Experts of a small language model: a variant of Adam for the experts.
Below are experts of layer 10 (counted from 0) of a mixture-of-experts language model. Rows are named gate (a neuron's input weights, with its number), up (a neuron's input weights, with its number) and show model dimensions 0-255. Each number is 500 + 25 x the weight over its row's rms, rounded and kept within 0 to 999. Numbers have three digits each.
Before each expert's rows: a language model's description of what the expert responds to. This comes from a sample of Wikipedia text that the model never trained on.

# expert 22
Description: Foreign name interiors. Inner letters of Slavic, Hungarian, Indian and other non-English names, often with diacritics, such as Nadezh-d-a, Balá-z-s, Križan, -ić.
gate1:539471521481463513516478498521493497508460518521484518467495486498512517496494590508483502459523491480505483477510477525515497504474488506500503512462488444475514484538526499506485497510477534491509499495502505482506482481534444470459505487533529504534521505481449516509495476516481463464522504479525510514549528585487507452496517543492501483481539506519527541536496516467467479494463552506508529529504470500496492527534514507524476510525513487500496474496491495511511484477497468455490515487519491482493530521476528505477487538480514500470511474477490501507497488500486497561479541484458453503510485486518463480458467483514453488528480485509507483479523481545463464486460456525510503449499476529464517514489522517454469521502453480536529531496480449460503490530491456
up1:492474515463518496547481471488487477549486453485514490551518491476497488530517548465537510471487503500495495494486551494455514511476530526551460448499492533543521539461473481445446489451509505504515489511496496507490492543546504492504468502527530533500502495500496491490494517517479465451509445523474565463528487504491490487519506515488491459528495474457526524480464501511531498467507486487503516480521531466473504453479513485461443499506495518518503493490503520522514512490510512492483486512509549481495470544503558457507509516540466522478526517504506493499494548519462461476496442495466548465504533512510460523484465508490531459480517509497491436490508505489505475507484499493513495532499511497524465488512507503490532502478512472512457481517507502497463504517506520

# expert 11
Description: Romance name fragments. Middle pieces like art, ut, ab, ent in French or Spanish names and phrases (l'art, Eliz-ab-eth, lie-ut-enant), plus table pipe separators.
gate1:482495489520495512509455481512470549514500500505497492521503455507497486533455479482496515480495520490476494470477525539524480532546501510459526477479484479526455533465485512466468533478520477434512488546529467531462460504483483485513462518492533528537486461485452519502449549474543482501467513502504498497538507474511530487517507531525489551551523491476535526485511500500501505505515488483504490504544472487508492513484468480436496497509494526507499516476419512530455527517529549463512469542473462502503507494494520523491495489553529480530520485478478501535504496486488458499515506474502497448513507491480471514494485525540460478504479488472495508540488498521518513495459495538455528495532498498528534498474476485500488498516514515522461482503529479491488514466491450
up1:531562466492524460520548525503482462443492486501507529536544529496571517488508509498539529506513429494502437525489461454433489521497516513511482483508508525463499476501495515502481517511487469482499454503494545501477489522493496495560477456470489546496520528509470510511554459563525506520494467497486511490507510533509498481488506466464486504482455481481450479478487482494495483520559506491491468502464517527500492484525528508472540537493530504512502465535521529489488520494513508499517493529499534483523516504462465539510507474452460525506508478482532508496492476498533543479485518527493522510504526525471513512483496496487534521471496478505494490495498499469480454490529523487535474498492540477461507483518524456511485500523501517510519487498514536488535511492511517

# expert 2
Description: Year-initial digits. First digit of a four-digit year, mostly 1 or 2 as in 1969 and 2006, plus match-minute numbers like 19' in football scorer lists.
gate0:472505468464520533493533506552505512503539517504526504483518521472478452470521475459534485498490525510495501509493471488435526516496490516516466497462500508490493476496504481519518502475524533485530532512520460487501469497510494501494491508568481508464518514474489479497494478494462514499498558486544499535458497447481542520519515509526513458478483499461499496438494507482490431451538511471502489507480493452455519508476499515514514490471494550467487535487473537511557513475519482541501493494491463462466520546498512460538488503483465529505529455523503493565482515506485487519522461510503476514487503563508521511539503520524504532487526520487544485530509513453525485517498521471490498473482488502510504481491489496487559514505488477468475516506513503478487496455506482
up0:480516486484487480487538469453455488506493520491477503518474485485517521507535500519488491518460503519508469535508514519519475484513555455506521504490524463483475559500499512478488485566482474481515474501462488508525517520523490455539513463482506528465481484520488524519501516514503495498539491504466519493512460514549468510477503506488495471486441525526471476540493524494511554484471473547487467538521523506496536472503554492466496500573491481492506482508568516478477519506495516488551505522515493560483518454499469515510478530458575482471472505520541502515465479444487544469495511487484500528523490481496495469503536482460502526466484511510476518511498523523511495534525488474494510498512497497506512526488495487477461510469516474497546501468495507506550490509517497

# expert 10
Description: Name middle fragments. Second or middle pieces of names after one opening letter or syllable, often after L, such as L-arg-s, L-uf-thansa, Mar-gar-et, Nor-f-olk.
gate0:460531465444512510463491512502531511505518531478482523489499458485480496459505509526506510521460528442473484474493511491546498511484495487504508486559516471484464485546465458475524497558509503480477545480483494488501498509504500481499491463478500481492500485513470544495503490503530492490499524495482498453532528502555492542527512519494489520495490512514468495530515513504541450546478507511521511526472525535463526492496487488510474508483512516508498452489521487493542523529502532520512526515494493452499455470492533522503533486512475506570465503500513449488531520492488471511467444471552521446496526485482536483485502508508526495479500498494488514470509500490464516521505482516492443517481530499461489492533463511490488482549546522501508490454487531457510537511527440
up0:496530512500443473502479500491514498543491471486521507494500488519507511484504519523491505487471521518491489484463457477515504523518536484512518480525558524527485426527466462499495489518468513468456487494451526475529529470513511452479553517461503472507498513487502529501480527493535537537472499495456553499468532529520482492492527510514470503482494522480518529514503518536528419522531473533480494525523481526481520510525454479532457547508550508511521452495543547506516569518508499498461523453501493489470511481522526527470511491479495484520455501481513479497492485490495485477489534525521463498492488521483499505491483460533513499472463512499468473537513503524481537487533520526470467473495534482514498486528490508482496529519489465527519489454487501501484495486487461